Experts of a small language model.
Training: a variant of Muon for the experts, 343M tokens, 5908 steps.
Below are experts of layer 4 (counted from 0) of a mixture-of-experts language model. Rows are named router (the router's row for the expert), up (a neuron's input weights, with its number) and show model dimensions 0-191. Each number is 128 + 24 x the weight over its row's rms, rounded and kept within 0 to 255. Numbers have three digits each.
After each expert's rows: "mostly gets" lists some tokens that are sent to it at least half of the time. This comes from a sample of Wikipedia text that the model never trained on.

# expert 149
router:088121111116108138110164101092147155119162099149086091086130098141119157146118122128112124099102129155094113095106104109146136153137139171107151132114106072108132146091129106108157154163111092119152167136100108138162137109135115161097135129156100093153109100143161098115140153123116100142131132109097170107158135081110110148139126097158102123120128122139116138113144150159164105139107133113137153159166180103105156116161156111144148095155119125138110101121138167117130157106082156148136110085161128118136161139143160155162085130107152137144107137156109091152111107156073138107
up0:114120140131157120085127144044156170139148141122114104121155125118055130139120121120131111097135135158140152127097172128108120122134094143123135123097121115130127159086136159130138161090101071122074113133133136143132150155144080126120142131137127140128127129138121145160113130129139126136141125179101163150138084060157103109139139145110150123105120120151156167126099153141131162148129141123150100120134143124077182139146142119154166137121159099186085123117103130111148102125114129113125151060104106110125170133117146128109081137099119163122121125118133144148128149157108184126
mostly gets: "–20", "–19", "–", " (19", " 19", "−"

# expert 38
router:108105109137092138095162110124142148140162109149101137077108108153121152142096093136136117092101155147077118110106115078152133154168137150132134168110133105096153145105134118143140147141106122130138151105106130136164122109100131165087167142164111112162094114158163091115143148130101141151142145104120164075146140119132092163146182093142084132159130147139116143134167150170166161148133119092108130155153156111081167098129164134147122097155100109127095107112142127102126157117087109153123147101139140117144149117151134156160100126111123141138095135184126129144119102133094125114
up4:110162121163173154134110094150163149136127120108103102073082148113135143112124117150136094136113157153118143137122141108147132107148156114129147105097112149144151191145141126139151087138141124112124154116142107104092088120120165134103119122105091122160140152095101084131140183085148127114140131109156098109110167115110145155136133146116120117136092123120125164139168163132174147140119128139184128108113103100106186093162122116118116106148098141102122130124107101147101153097112115145156150149114087116138140111086092155105122089120127155131074115101101120150174160142088132145
mostly gets: " Di", " Born", "born", " Act", " Com", " San"

# expert 66
router:090088104120091134122163098098156138133143111153093117096136090160084141106106093132114136113109150157123091114106109098139129157128110125129147159097137106108161159117155126109120150121125123146145135109115116138168142140100116122110159172132106091180125087126137119105129169111136093140133145086097132080142126113117108146128157112142073122165132136134120143150120139160158118135120109120143168156173123100087121094157169131124120095131098103162098092115153148119151159136105111139092101114148136091132138101172153158148103149112185089157109156140116118171128102130083154109
up0:135092129135157126144128112142121121129136127150155165082116120129114114110168103113108162106089105203107120151125160120117105128162113151125126077115173112122132158097089147139154146125106134142107098153121122095144155157151124084094069164127165151137143116178155130134125166120105158112104128151093118158098148136127134148129155148118159134122106109115109130136103106146130121077087136157148122158133123113169143114094113098141147138121102065144080125133158152102167152108105129079096092127100124114154138126093181132125145157135119116120134110132157098108104132110085110130
mostly gets: " w", " m", " g", " tr", " met", " fa"

# expert 90
router:095098098120076122123189095102167151110153108148096109091108124177125146127104087127117108135118152163138134101101130099143125169187136148107155136115114098116146164111141128114150176126124094113142143142106113112116160130097102124094167133162135089175117087111151081121130156142129107155142132113085134097125105082112115143128135126149080128125134135150129154159117131136144116126111125082146141149155139101101126123168118111107121127143120128137086118121156137115110135102092139120105129100171153114117179152169152171135123123086140131140106167164129108148102101142124126074
up0:099154139100154142143141110136104123143118129154142096169129121134183187103106121168101114119126123142155131089121101125116149142114077153148155175127155131095127120163131069088169099167129128142155108136087140160127133139118150165118131121146143134123135139157096044126137122128136123156123089171092137136131122158155184145123145118105123152084144143125154129114113116132092183117151117162141125136173178112157120159156164110132135115102155091159118121138099098098143100162140132089082140113151111120101127096134118148119136118139106133103152138140150143117129148117144141106
mostly gets: " co", " st", " p", " d", " gr", " ch"

# expert 135
router:104100092104095128108166100106165143128135127153117117106165081172119156129092101129111138115083152150104156105116135088143133132157113135130177158105116107107183138104162106108159158154099098128151135105099103125123148099119116127113150146158108076170103109166146101083084163164125094143134135114109165089140113126143136165129149107114107115131098147179103144136108152143168133155092111100110115166146141108129134107146161131110113097128117098165114081113149131081122143115104146163155112113137147111144147133171143139145119109105145113163099143128122090142152112123133121119
up0:128149143176127150140123142149166128150122104109155102124135154107088148159105136156129150126116111129111129100086124095145139155160103140130134080150089149111157108103142119093132122112120138095112137128120113113116149118145122121098156148166103129151124164124119117119109099169092135139136147116139129128130075172125151145164160129134134139142088158141163172134117166085141139133128145091132109084148178133103159034084139090156106123094125118135125090140130130104099135089119099125136114140144120122108097122136181115108110142100168145150158126142138079148115161135137088174
mostly gets: "x", "½", " X", " Mc"

# expert 85
router:116097099131093157130187093080149159143169114176090112096136101158139141115106087105121101112112131158134147130123135092140139136141140154112157143084128102061146150130194142096120144128127086112150167133092083116120129111121106148107146163170097116147099091143142117107127157123101122127112135127121134100158136113104109138129126085142104104179122132123125161141144160142177132137081142109116133189147141086107145106130144107114104112132147130128094098121143145123134160148083126139120119103109159094159151128152148125154111100119136105133084137164122131145160104128116144116
up0:158091123094109135161166129122161122139158155131144112127135183144162100077179131144080121190104122128163140147110123158161125135074112127149177125096105130096151146134142076094165128105116131157132113163114075113115133135131130136118136148072130147131153094092137127111130126127138163088100137142153153090137137097066111124110130107157155151121098159138116143142095140140158130142116129129121141145120127103111193128121130103143125140100130080135113126119159122140154162093114099100102107144128109124087168133106138116126114131090155135130117093112136163135162118138135102108
mostly gets: "e", "ea", "ee"

# expert 102
router:078094103133095159118166096120155133118147102163095105088143091146090132128094111157091113101102147155105128086124122096174122145160115140104166140089108095115159137110152131113144159155135118148137134141105102116120144139101110129121140138148127116149106114113180107104117144143126116103130140087106158105126134117103094162134143092139111142133096152147122136139160181149171112122109111125130145144172138078096152095150142128098140091154105121147087126136157136117110156103095124162117095099164137127151147099171146177134123132112137127168077161150107131137133105129093143083
up0:108121133110141114110101172128128123165101132127125078094126114149084105151134150145125152128142134139128112122073084142138142109141121098128179097155141177165177148096113156173111125141141103129134167126147122119154107128119105124166138144128140084123123103111142123070136134087166140153146126112094101142125120161096139118133142118161164149127103147090123128187182146175130130135096159166127151109171135116148166112154114101159146170108165106124156134108093142127128101124108115096130084128095099128144123146140149163127138123103177150099121145120108105132160140116113118089
mostly gets: " S", " T", " K", " P"

# expert 42
router:098106105115094140123140082108167134144143079146110116128117110165123108148107079116099131144111179149098116113100128086154097159173113152130169146107131084101168137110142107129128156133119112120175145137093135093165160147097118152118160171147097092127104096122117109113092146135150117165101160096083159109120115115137137138131148109147118145148089150152113161146131177157159142140115133105101143135162176102103151071175139116131112108155114130131094115120147148109101142109119124134124148127141140111140137098157167128137094138118130131159109150163100092152117104147131167124
up0:086091134134070120086166134126126143143127144108120090128117113133119099127105142166120145079140105110129125118122118109116174145097168147134149135156098128153103136132123162140173117087121133116126166181119125133145145128102102087129108130104125146103129111102099177088131134135162120137114155171091091121117131109125124136176170082148148136153127154092202104111151100142133128126113106091126110163124105127123162119166166115152140116118121105185145104148134134124138167132124088075153123087162118125152102096099115115117095156098143121136122119138109123117135138134089152156
mostly gets: " work", " di", " live", " kill", " death", " comp"

# expert 147
router:090114086105100121115137092088159151144173085148102133130123117167124142129078103123108093143096143145095085091118125107130159125155117156099184117129140081114151134120135117122125138171105112121189161123071129136142148125084126142112143170141115127153111074139148092118116131127132112145109115109078175109150133137111129157140140069153112154112131156153134135149127168137155135117087117137109119167160168122113139122146172129154149105147146097112118077110141113093122167131096134144120128128160155122144136114157134146163117105112136119130096148131114095139148094140125164114
up0:108119115140153160085130089119092111111105112145147162174127146126084109124109110183150153116151107106102128134111126129129110127155097106170088146187140113148132100101108124124098140164126142120153099125118112150142094097085159158075101109132128104125129139123123145134108110135115150131146145112139187130176111124132136170114107109123125125157101122064123155168126107175123161150135140124151145154148190124132099084109132101132148120107064104106095108136107132109104118122111140109100128111100164161157188096132135152134129163148124141141119148111137094164129131122145137127
mostly gets: " allow", " support", "tch", "mission", "cc", " help"

# expert 3
router:093104091139104138111178085118141121116188094175112087121146107181112170116103109130118105119106143129124118118132118108140126145152143162099144140119133099092197126125167127116138137138120099125158120085117122127140155140140102154078162167141121125121135109114126108123111174138107111132099116097124152098119121128127090159113153090155126127124129138151121146151139142159161113132113147111114126130180164086075126089140168133134133112146107123144113119097153142115112148102068108142125115101145143077156137104143168145147113112093126149161091146158144089166134104102113112098
up6:112140124164150048163153107138146128117130109158171103169113143117114118099135124137118060106114141175114135092117134118153139094115124144153136135121165185116144142113126107146173126153139183159111154110138113154095126138133110155181142126154126135093162123098131097134141167127113186164148101173096142131140140144091133132102113129118148154117091125112166127104131136141124139124106191171119149088149126121102085106109136157125129130159125150144149121114112141096101102166127145162112127115128137101120123106120145127147081140139159105133102131147086178112135138138131150151
mostly gets: " its", " their", " for", " the"

# expert 70
router:096082094118111164112134119117161152140153117171135099101119086153111137118129115108120148092091137172114128128135135124156144169156098141132154167085118103126168171114151113134138167125115094113154134113072118124128129118087131156116142133135118119127122127137159115102118139134156068122145142120104158099122139100100098158103182055136105143122140148145106142115142152150136094151087138105129126147137154079097154112152127102111141101150121126167106110129176135106135154105100121136120092095166149122150174129172159141129097108109149150134090151162105147152133099144126153118
up0:105089135098106132153113162110122164049132173131121138120128111127162115146128093137093112101143137157127084159122107099129085176126102137147101105118134118130138137150116126129092088145115140127150093153143110153075127166125154141168175118132151134090102109147109090121127172127133118163090153118121143106135103156084144125121113127112163124122123150087093115111118158147106137108115128132113149158179126153144112126132139104138119111064113134084107127149142122182142117111082104129142086104127123127092092121129147138119165112152113115118152061130113161139133165145137126125
mostly gets: " was", " is", " are", " were", " been", " became"

# expert 46
router:100092093129113148112147103130155128128156101157095103107147109163108141149089106121106127102110138165105109092132126098163116148134115140110149149105133087097155149108157109102134161146100107159153117105108074125148157126132105143108162156147134101143080099132152106082112163144117101146113108095115156112142102106098128179129144103138116150112098159153113160140128143161150120137110134117117129145171164097106140102157151098076134100141082099141104101122152145100146157088093116142115121100152144110135161121165156153139106092102139122174109127157146114152143079122110114096
up2:122103110095125113085148144160140158117119133114177135099124132130110142146090126126073114104112154153105102153120096143101100156095147147163130081141143127138086159119165136127165148193132132132121139153152104164192091156111099112140135086114117115142123158139130092109141160137119122146109078147131152152129101147123065152167128135139132178139117101138148125142137140120138104118125098148103137086151116125104166109117158156107128136110106129147167129160163084120087131149171131114141160170123113130131161120144121097154110105167104151123169129119149172112123123134146158109
mostly gets: " his", " their", " her", " its", " His", " him"

# expert 111
router:092081102118075154125135084116187116159142090166107088073127133155108122149098115102098113141079155134095134113090108097140136152141132124141163173126115117079186146152121114087128152145115086147160167137114137109144133133107140145106166152132122126138104067135162120108141174156127133114130097086106177117115134114113108151115136126107105102097138147155120137124153160164138113133116109098115107127161164124082146100133146118123114135143097131121113105141133146109131159126100157150148115104144138110140137141140172114138100126104146132137119105134129107172153110164134127079
up0:121152119083120128122109106130140153179137130167158125096177147108134122147082147142123129133101138134138159154155073116131111122070120101128179132105128175117107081083150181115135149082135101155133178112148135154124097145103145150104150081140103138138114134131123099134090103160115119111121138107123139120170165090113108137135158119109134140089088153091166116117079132128105155118105139156148131129084134148136145136127134092149148093132147127143098145132147121114169070095107173117129163113146117122126127141136146135115118143085124090106108128141101120150127170138148101121
mostly gets: " title", " name", " medal", " Order", "ification", "Release"

# expert 155
router:102096088105066133100162108110152127124153128157118106097107130176072166134119103124115121095110117189096136117126121072138121141157120118110144160091129094090170163114163120111150144153123117139188139136087110122170135124126119171109142131143101110150125089168154105100119129148124104116108146100098162092134131122095093150111127093133105133125116163127143140150148165166171151117082112136108135173135151113108139091126157132115128107138101127150103110107172136089123153146105136158123108103135158097134151124132140148143133142119148139159107148173089112143119110139131144114
up0:164147089131089148094153098113134117118132143138080140089121133145119116146125145120123114121156068079130088155110168114111156109105152106151121120108148114140151144116131127156146118142114116143181121150156082121126137076083142084114135129091080106153099153122135110103120129139111064142110115107088117145147124112140143095114109104118143133154096095065104077111170137123192123115148117171095114132123134126119157075109139134150143126127154117121110114106085175142151137126101144104099136107128140103122112104158125158125131125117140139096130120140142121155113090100102169124
mostly gets: "re", "le", "qua"

# expert 43
router:106089071125094134105136104106146122142155107150096123121135118155079139140100085144097120117093140140123128119120138100161167151123129147098157119099117115095143140123170099102127137165109117119138141119114110137140177113087101137097136159130109128167097109138155110070114176173109108127116167111121161098156107084083151130112153107137098132144106143173107141129134137159149100140114124103111145121149146080089147107123152129111127096146135119126104110128153143101138152111085119158154091109123167094134165103147163140157100102092163136160119149147135093158122097128106136084
up1:124128127106138127122134117136153134118081141131098118113116145169161121132121132112093123075110113098104121150099149086103131129100108152137110106130091140092113166102151127137124154114166086101110105141090145116090119120133127128131118151158143197146112126070162127084167158129132130155142164104150109100139114120131135159148096119175135123143159097119071106120119150092127082080117145121133130153118129107130104129121128096139116117104104115115095137122134062172179158106114143115139117128136164096118154143149151127122117114147155170163074131147125124130155136077119163162
mostly gets: " other", " another", " every", " what", " first", " both"

# expert 100
router:094127086102084143121165099130164153131151111149109097118130102128119127148100111154083098148090145178127148105135106109130136174158149147111158154099125132100160137089175098119145133143113092141187123138079083121169140099097079135111135161155110109145101111161147097131124129132128092146116142079104167083128106107094119165133158101134105133168124145131132131122115129150127141159097127124103160162159169101110152102115140084118154113131110092138125116119158166112136148100086154143145118104157146111114146097153156119159119143112138110164126138128105117140117099132118137109
up0:103122100143126120087131138123137108136126128164146102129119123098160110157134145138171139133104137166149094181120155134097095101141107121127128137116159114115119107090128076153103121164116120128152082110108123093156128130117109185112116130128165110139108146156155128129113161124097117121120125103113133164203153126077129098150097159095139134128084128056103149167126078125104138121113118143107112102142108137134125101120150122128101125144172140124141097108130171119171135127096134113122082164126162088106124134149193123129129164153166133136144138112108151139091106145097129103
mostly gets: "è", "g", "и", "å", "в", "æ"

# expert 129
router:105080105136091148122167093117190162131150098151122123097124106158096142149115103140100093108108135154118130080130113090148122111138133131081166135098102119121138125114197118101132137141101101155132146117113120128127155113110124118122163136158141113144121101142175102131133158130112084149142121094103156104129107108096116182130171112142102130154110180150120136150121164155151106146119118103120154185136156108076120107166146125119125097133113097177113087134142128122113147128098128152152128121150151109140161108158152171131119110120158106153108152153099103138129111113120133073
up1:155058134140133097135155115080142149120116131115124168097128136169157126148084131111158164056132129153143116152095127097096133103094157117107139136115115164149143091152133073168085140153130126119146125126093129114109158116150161115188146144093150134138173102153139123183158110102141127098102140096140111130103109132148083135145142138117146082139120171124146131149128158126141136112129103134155135146145176114142155114173098108139125165149154167162122116100153119136111119118139163121134117141145131141108155149159143164179111138126113105127131135102106131162168133131125152121
mostly gets: " W", " N", " D", " Y", " L", " J"

# expert 8
router:096107101123102110107146084117168147122126111139122100084148117165079142134095083132126105095113160141108118083127122113137119145172119157109145160101103109114149160120169114098124189162109100135164143115106098133116121109092100184111165141149133111143106093112135100090136145124109083148171135076105143095141128117117084157109131103119113149140135150149125147145124157149174115129118125097118122163144132073104156082117147140105124093145134130125120119152155133119116155113098108145105141116163153118136146117159153156165130110111159130153108145164129125144146079143102114085
up5:106093107130172132177111155153165117116114153156098119159124135079108122112111114119116140159131135122151135142132218141118130121110152149097143118111088150144113157127087143093120115136126126119129113117095132128117086123114142139101114103169110113133176102150111130124156084143155164130121133134116080167121129123162089146182117093172123117138133071140146114127133172130094148148151169118104127174152149090128121164079149134119148146096115140141126134124152086148102125105105098131153105125092146153176119108141163126130157118110159138138178118106136152134161136142110110116
mostly gets: " Ro", " Ra", " Bra", " Bro", " Bri", " Bu"

# expert 136
router:103102099128102173117173091092147143135159101164095091110117094150133143131122126109121098115110115160137139109106135095163145148145136170123154142111110100111150136113148112131120145179094117129165163128090093094134140148123120131090157170167111127148079096127157115138162162117147115128142145078095169089160125103110136139126137102161114124147117169154135168152145181154179107136078152136113137134145134107072138091146169108114127108136143113130091118112161140098138128089108128151100112099147132104142163143152132135144102120084139112133111149141133110140124092133130145104
up0:140114135127094099096158120123130112172125074154118112150145109132130163118146165070122075142117136115129129125091174127154105110164115094117108120076096118128155145142096122104130147119136157057137158139132114150117138112099132147164116153107135130171160094121085125142120154145133140108144129109127117093140092084148110134140108109148158113132139157147154148122132140123137116109158129151153101168119079099109127080134132113115126126125130075134131126148145141109138116155118159137118135147083104144190138125119096127116126131099102172178106113193144112121112115067109131150
mostly gets: "lect", "See", " E"

# expert 53
router:083095089158113120114139112080159131129145117178123114101147102174087177132121120161121129109132130135122125104128142115152162138138137133132166175120137112110144120119153148116144132170106114151176134098097114128131160104095100157107135146150105115146091103131169137120107186159111067129127121117071180109142135111109120123118147103137097140144096148159117142133129158152143114146093118092112155173164154104115141093124139105125135100138121144109098107119156144124112152114095145163132126107168161090131156106131159136135109111095162096175099125147128106147159103135156147089
up5:095139129121161166142095102078172129124084101141148142133135123125105102140139136155114125143112154120119128142135126126107135144155154116104175140176122130124098108151136112095139089124130144124113141094131131103145142122104154143085103077104090079129101144163125104157167156136096133073128075065126132147134148086139146174130137110138097119139136083141120117125134147148137155138133179117139096147136169103119157158131106125133136122161128160117143114136085141103100119161143097138135166130098161130097153127110155165159109096123109116095055125153126094158146131138130135101
mostly gets: " including", " with", " into", " in", "With"

# expert 28
router:110097114109098131106154079105163141114159101157121114084157115157099152129109099146109095131114170150119123096136120115152137151139129153073157141106100091110134150123185115110128172150109119143148144130096113108136167134112124174107152147151131110138081107141136114137127154141134109160119105111110163117141103116122117157130128079153103155166137160147127152171143151149155131135101134116102149149159157109107142124123160120110136098153111112175083103154151154103119151087085148144105126092132145105140148099178147153155122131109153148139087149169122085142135096129104128079
up5:145149106146115132132135091086096137157113137106111151134131118108108130120138164152125089112117119130122128112126144079121139166125129163139130152174119114130118159131165108132151168111145138127151112111097064136149120172104148160125139134132176101119106130146131111107111113115132086149143132129104129119111142093129140101121148093115109116112182120133088174108166084105113132182133157128099145110168124113153145140118098141133155126118124101138118143118167171190074090090138103131129063106148134076148137163124130168131107141162162130109108146133168146121155101167128157101
mostly gets: " Se", " For", "!", " Win", " Sa", " F"

# expert 61
router:111051087124092133127140107104165144149154131188065105107167070172085146142115114133131108100128161142122137106107122095125154150134109172118144176085122118082152136117149127107118129132140114118157115102126122100157150128117113131081164149168131119131135105162139104133135170125135093139134129111117162109126115131109128167118143125139109126143127122171106160152128140135148118105099110112126143170137157105111146091164147111123127108149107120131120098107140142112107170124087136167129149099160169092128154103138151173127095112104130142146110158185139109150136097122141133108
up8:133106096138123126097092156070159144108128134101088103184120124101153145130168132108174121104077129137116132111112157176147082114123108146152113143090144116128099149116123136136154158171149086161142096126082089120157135143165132146091128131117119100126124123126131134136155133104136146126105130134127122116132111162133164139117112166172065150120150088138113119147115135133116148139097119102146169139110154117145149101109186125141119114139119179108148160132140112118069131119140101148146095147089124095131120121150163178124133113097146179147129140143090141136089152126116152159
mostly gets: " in", " during", " at", " on", " from", "′"

# expert 131
router:093096114116100126106149070115172152132143119138107102108151104154109143139095104135102127133098180172130133093084147116138132140116139149121150138114113092094193171142150089129119140144100114129118148115108129132116120123123101166096130148152139076156098118128179117073132180157103128111138128110115141125152094120088123139154157110137109160146135137152127161157109134143141120112094128127115159136169140083128130101139152142113127121148114115132124118138135182124150146119086127136124106116133139081150179097160158146141103145131155114153049139155122105142145109126109171110
up0:171164109101147181151163131156133139125109168105123163125140104104171142126110159112154163143145102157124101144155167099127104098117138127092145110108105123119132130118142076136170112126097113091104132164129114132172130096080098170106089075085104122126139099166153131120126111146120097113115160084100140154120172113139094139124171143159102165107118131120155113097133119124107121136127119142089126148193146107134122132094156110136115127139129109125083125139107093115125115108104138131135128088116109137129110169128149147088069108160107136118108118181141111109140125139135120145
mostly gets: " this", " two", " some", " new", " four", " same"

# expert 62
router:103105081116106142093167088114157132106151090148107117092145130170091181131099118129132116109120144167114097081133148109143156143138098137103134167093106107100136142118185093107142197139108105114138128138113123113140126118110093156100142143151151110177084094133144123110117172145128116156115142091109137124123114119105133159112149103138126156148114159147125155146125172163128112150091114135132150166133140102112141097139165110115124110123103118119083106137140148130160152099097124153143116096150140129143169134154141165174119097091135107166120156172141121132142085130124157100
up5:063110150107166100103135096147100119094138118158106117136127129134161140146087113128143146145146098113093128171127143179171141156119117119127115117132132151143059163144143102104171158118102113110115144156071126137129121112133145157120114120135137160128124169104119160087153159124120097126129153149111139120175142134073125144126139155155120129153096141132123113122082168148098156113139126179153152111127150154148152128131126132109170100088120145118130116150090145137109140093093078167093128098119135123142174112120139180147128089113125129148156148130116180139124108138096134149
mostly gets: " Am", " Me", " Ne", " As", " Man", " Ha"

# expert 55
router:102071091146117133116175097126141119115144105174083118107152105169104138157104110143124107124101128172116100096124136114135126130150135128095143146115128099087146164122149127071137146159122115103145146116131091134151144133097091155094145160141107096185108114139146111101120170160113083149134113106117172102140132077116134147109165098146080135150128126158120150139127139159166136141101122125124120161163153112086148111131151113109136107140099093160100126110132156116133140120098109139134125106160145116154181119156165172152096106099141144140110147153117136140151078141109120094
up2:113134132109105154109146124139182107117108138129106183140162121143124142113127114110118170132161139179110167177140159157128133169178113094128105111123150120118138171139068130151094115162150139170133126129140118156143131142146140130122104120102140163156127096170163131124125173134125156154095152112140150141080124099143133131124160093139163119169141108174098142084149178138099126167091134150144148181112098129123156101156095093128139114128118158147138151156131126126169127158163111157120119102127143178084144152142132116132138097126141161126109136137118128138143149154087129129
mostly gets: " his", " His", " her"

# expert 23
router:093106109093092151109145086112137145119155107148115104094153111155104135139089075135081088101097162164101130092116127109134135132174125131109144158096096100089171142117151136102135155133103087122145154084081107154149178117107110168117143146133110120149078108138132115110129154147137110114150153113110162095144136104124117172131159113151082153163108136136131167149129157162151124170111115124117122161142144092117161110152163137114116108138115134120095105127145141116119158098105152153162122109155147115131157120170135159153116117107133132167103159162132106139135092132126138094
up5:125098103127141137070114109108163133098162127123143125121106148119100093124141167132128101160146115117174127132071141136119126146114124110136142116108089132129152098146141109087108124149118113099152088133140140142106141113153128136132134153154135117052185123144175137110139130114138116130117069101116115142208101128127145130103140086118184124101141153084132124179094122178088122126164128129078105122150101092138120160142141120107147161129129108173143064123111132109160147113114155103111134118111149121162150120146154147138114111089110125127127146117128099120090136131136135116
mostly gets: " ma", " Ma", " ca", " Me", " Ca", " Mo"

# expert 105
router:075097112116071119112132097114177118126142099160106080084141105139112130161093136135112095134099144163140146106141130103156132124139136159128189133081126115093133147141138112110106146168133093117148154145095136096119128104093142127103137142191148107142109096159137118101138153140137113126144113121086170109142140111105114142126157095131125122113130130194145152155134155150142121117120111136102152127123156100130125104159167109133150088143085124126125102138123145075170145106099141132139148111133157093175151101151159144145091150106158126133107132161103095153160101151130127093
up0:149149116109114095118129115145145138104145124134131136147137122130132098167167135116163124170118165140126107139139103122129130105139145115134121139157186133115099140097124141134121128150107116155157113186145160127111128130132134115141128121131144128129109102133107073117156096113135142132117131122153150109171165135139101184147093125096138108110129096081157183185188123134083150136171101156127146135139134124097155156145153123185135143164099136128148120109115117129108111091094101135134097090136110122139166139136174162114161143100189159133077130123103092136179101129087115121
mostly gets: "ction", "tion", "ition", "ism", "structure", "ence"

# expert 150
router:093086100120097124118150109098135162118146105175085106101127092181097150157115103123125108115138163167121095127119100112140138135163117147101152123096125080103176104093154150135142131170123116146140123125099129111162174132123119160097135141175134108145091097118115129128116171138110112140137134116113156102127136103135116179142142121140099125123126142140114109136119156144128103127117088102136150146171143110101146084119129116131145097150125115126089097113127177106149157137091128150116119098170162084147183079143178155160098132103139125140116133122103110139138083113098159104
up0:174105109155090158107114130147169112125124136109111138138130131153115156163138104157145125125114123131124130126142091120141085093129116153161154112159134137088127122159145101122086107146130142095126128094134037131093155111101176092098141130153148128127133083113108123114155117093109130121129151166085164137161152099152121145167107167140148116125122120123093122117100133131142159111058129130148124114143130127147068113125124156147149151142169193127131110164121135097139117114140136141111113099089151143137140114131171129155139112130101112120089163139121113094100180126156109157
mostly gets: " out", " through", " about", " into", " until", " back"

# expert 115
router:098117083094091154111135131111168124127149110163109096078148107171133132126086107117099156128065135133113145085157122104150126133136139113106164130082121111098128142138142087120109173150110082160142137147110110137141164138128090137100182148146124100173128095104163078090127165169127121133136126099119179085098149119117118161142135092119105109146132127157149141155135153143123131121120096128115104155143171117127129112133126115114167112133125101155115103120139155132132139092098127153137142079161157113108153128162190141134123130097159126126082119132135102140135100142124130107
up0:156125135126112089152098124127070108094131152104134146069143114142119147171173124088128120126117129109146123153105099123111101162092145115137175098104131155097156100156103140097155146128143170166105121069103114130123104121132145145154140087140131143131119126101122131129119157130097134135154104156095211107117125150127115108126140139142087124149139150104144155179130114128134188131095136121100078164109130119132154147136153093102099103082148155131139120113153113090076139107123146138172105134155140106136091127121157119120125178127117119119144148138139128110155151127096104105
mostly gets: "ation", "lic", "ations", "р", "ator", " education"

# expert 91
router:121070109131120141104182123137179128136130116179078122117134118170084139138086117131104087120075120134122110101110107105134131134139112141131141164097131072111155134111145136082116158161115098129175127105097115139141148096095109136083164145152105102149124116150157112103103176141140081150116124118115147073136089094126135143119149068133123149159130113155112133145123159137144128145093129108125152157167159098097156114121141115132135133128134116160118108148134131090095157130093143186121116123172134122154145123158134160153133131117167142159120141167117134141146113132126130098
up0:148075110131147146116138142165114147092149126144120159099153092149151125143138156101118158134107087128102170117089152165151071121117120131133124145094140143122117156164101126089122104105118158122144108110078154114112150131148143161102142087140121154133131097153132124124125139117097139109150137140141123126145134135133145093147135167165118119127127100131155096100146169182159153133119192117110115121124132147113142078182161146114130155092132120123108156165106128083124103119103130141117117103139178143147134093127129197151101124100090108162114139119154175128069111133113135131
mostly gets: "),", ");", ","

# expert 125
router:100124113098120155103150117086156151100187132156118121066137105154089179147075094149103133109063132168110112106133109092116135169145116120133132170103106111071155129095168129109150132138118099165166121134097105130151133113120134128089144154139146079149136090149120106102116164134110079140125118125110133113158126118123105149145139082119130143161122115131139144139156114144161153113098112116122149151143144096110143112131133112131110111125111123149119091129142147118149183123077107145154132091153153103147142114143139140163111089118133146116074120158147124152110087119104132124
up0:133100124096118124084117101143141129144133126149123133118151135123141120169094103134080152137109163095198153133121172136109152136077138107126165103143145118144181126112151143128078117080136140141100136110091157107127190113150168166089102140117153099139140105121123083083104118148141126070085157100107143130147108118119123155084134110114105135133124125120115120120122127147119108107149124120128099155146151146173128130149083110092136112138115121161122100168087154090131158117132125104155155143142119097136087146129120105089120126133127165112149094150107155143132139140149135071
mostly gets: "ã", "í", "â", "á", "ó"

# expert 154
router:094116083097088132085144094131143139117187114148104118103103099180095146128107107137117101123126140136141133107096140120153124174166086147116164149102125089088161138107174108115127148159125093161155101129091101105142139096112116168089136158119129136168113100150149098117094139124151094105111112092096162119151125120077118136142116116121130124137138157163130150152114140149129132137094126131110140149145122077096152087153132121125126100118128124128104102120159142083116162097099148146126128074149131107127178138152148155170111132116142132160104132150108102181126111123140115109
up0:088118099151142101124140146133105137114124113107135100112091150124077099131155121142171095129129169113103140121092134155117101161111159133123153165101138111147125125130172096144183134167107147140125147145111110085128118101123162137124114152109138080146116137150114095148127125101105138145100055111137139125133099105133168165124127160156115155113137149134119142193114153087114147147098109164127152168129128151146151146161115156190125110114154121146136125097131100107055149110148117108180119093173111121120156148140102124144130127126136141150123152144158115178122149127129104111
mostly gets: "ê", "|---|---|", "la", "î", "è"

# expert 121
router:079092119133105135119157113083164157126144100182121096083123114128103157126101108121134127123126130147099125089123136115114139160132118181119152122127113111083143145124129115101124139162101106104199153131112122099138155132093108125112133152190141103160127103147170124118136160119134109145122107093098130112121142091094112163154166092120118144121125121129156172135148144183156149139091101138120128166150154115115144086169183078099147101145134113126123102138125165133126170104089135138140134118173146113150117123138147122144113137117157154141130130133134102147152066129096136109
up0:119073128119164145148151134128193167115090170176136142122151126076118131129073124136114154167162121125128121117169103130128178127108157132105104126130145114133135165182145116101126131125084125121156115074105118146138131171137125124115126132185115129125141134152131149147111147123111116166169111154094143125142119141129145187106136124089125149121155118147147175115112112135131120131108086120211115116151155155132163144131139116145139162080150076143168134187101149105128143146140111090137114145127107130120116133103090130142146116135128130117137112126110138121119123122151146081
mostly gets: "ive", "ible", "ct", "ful"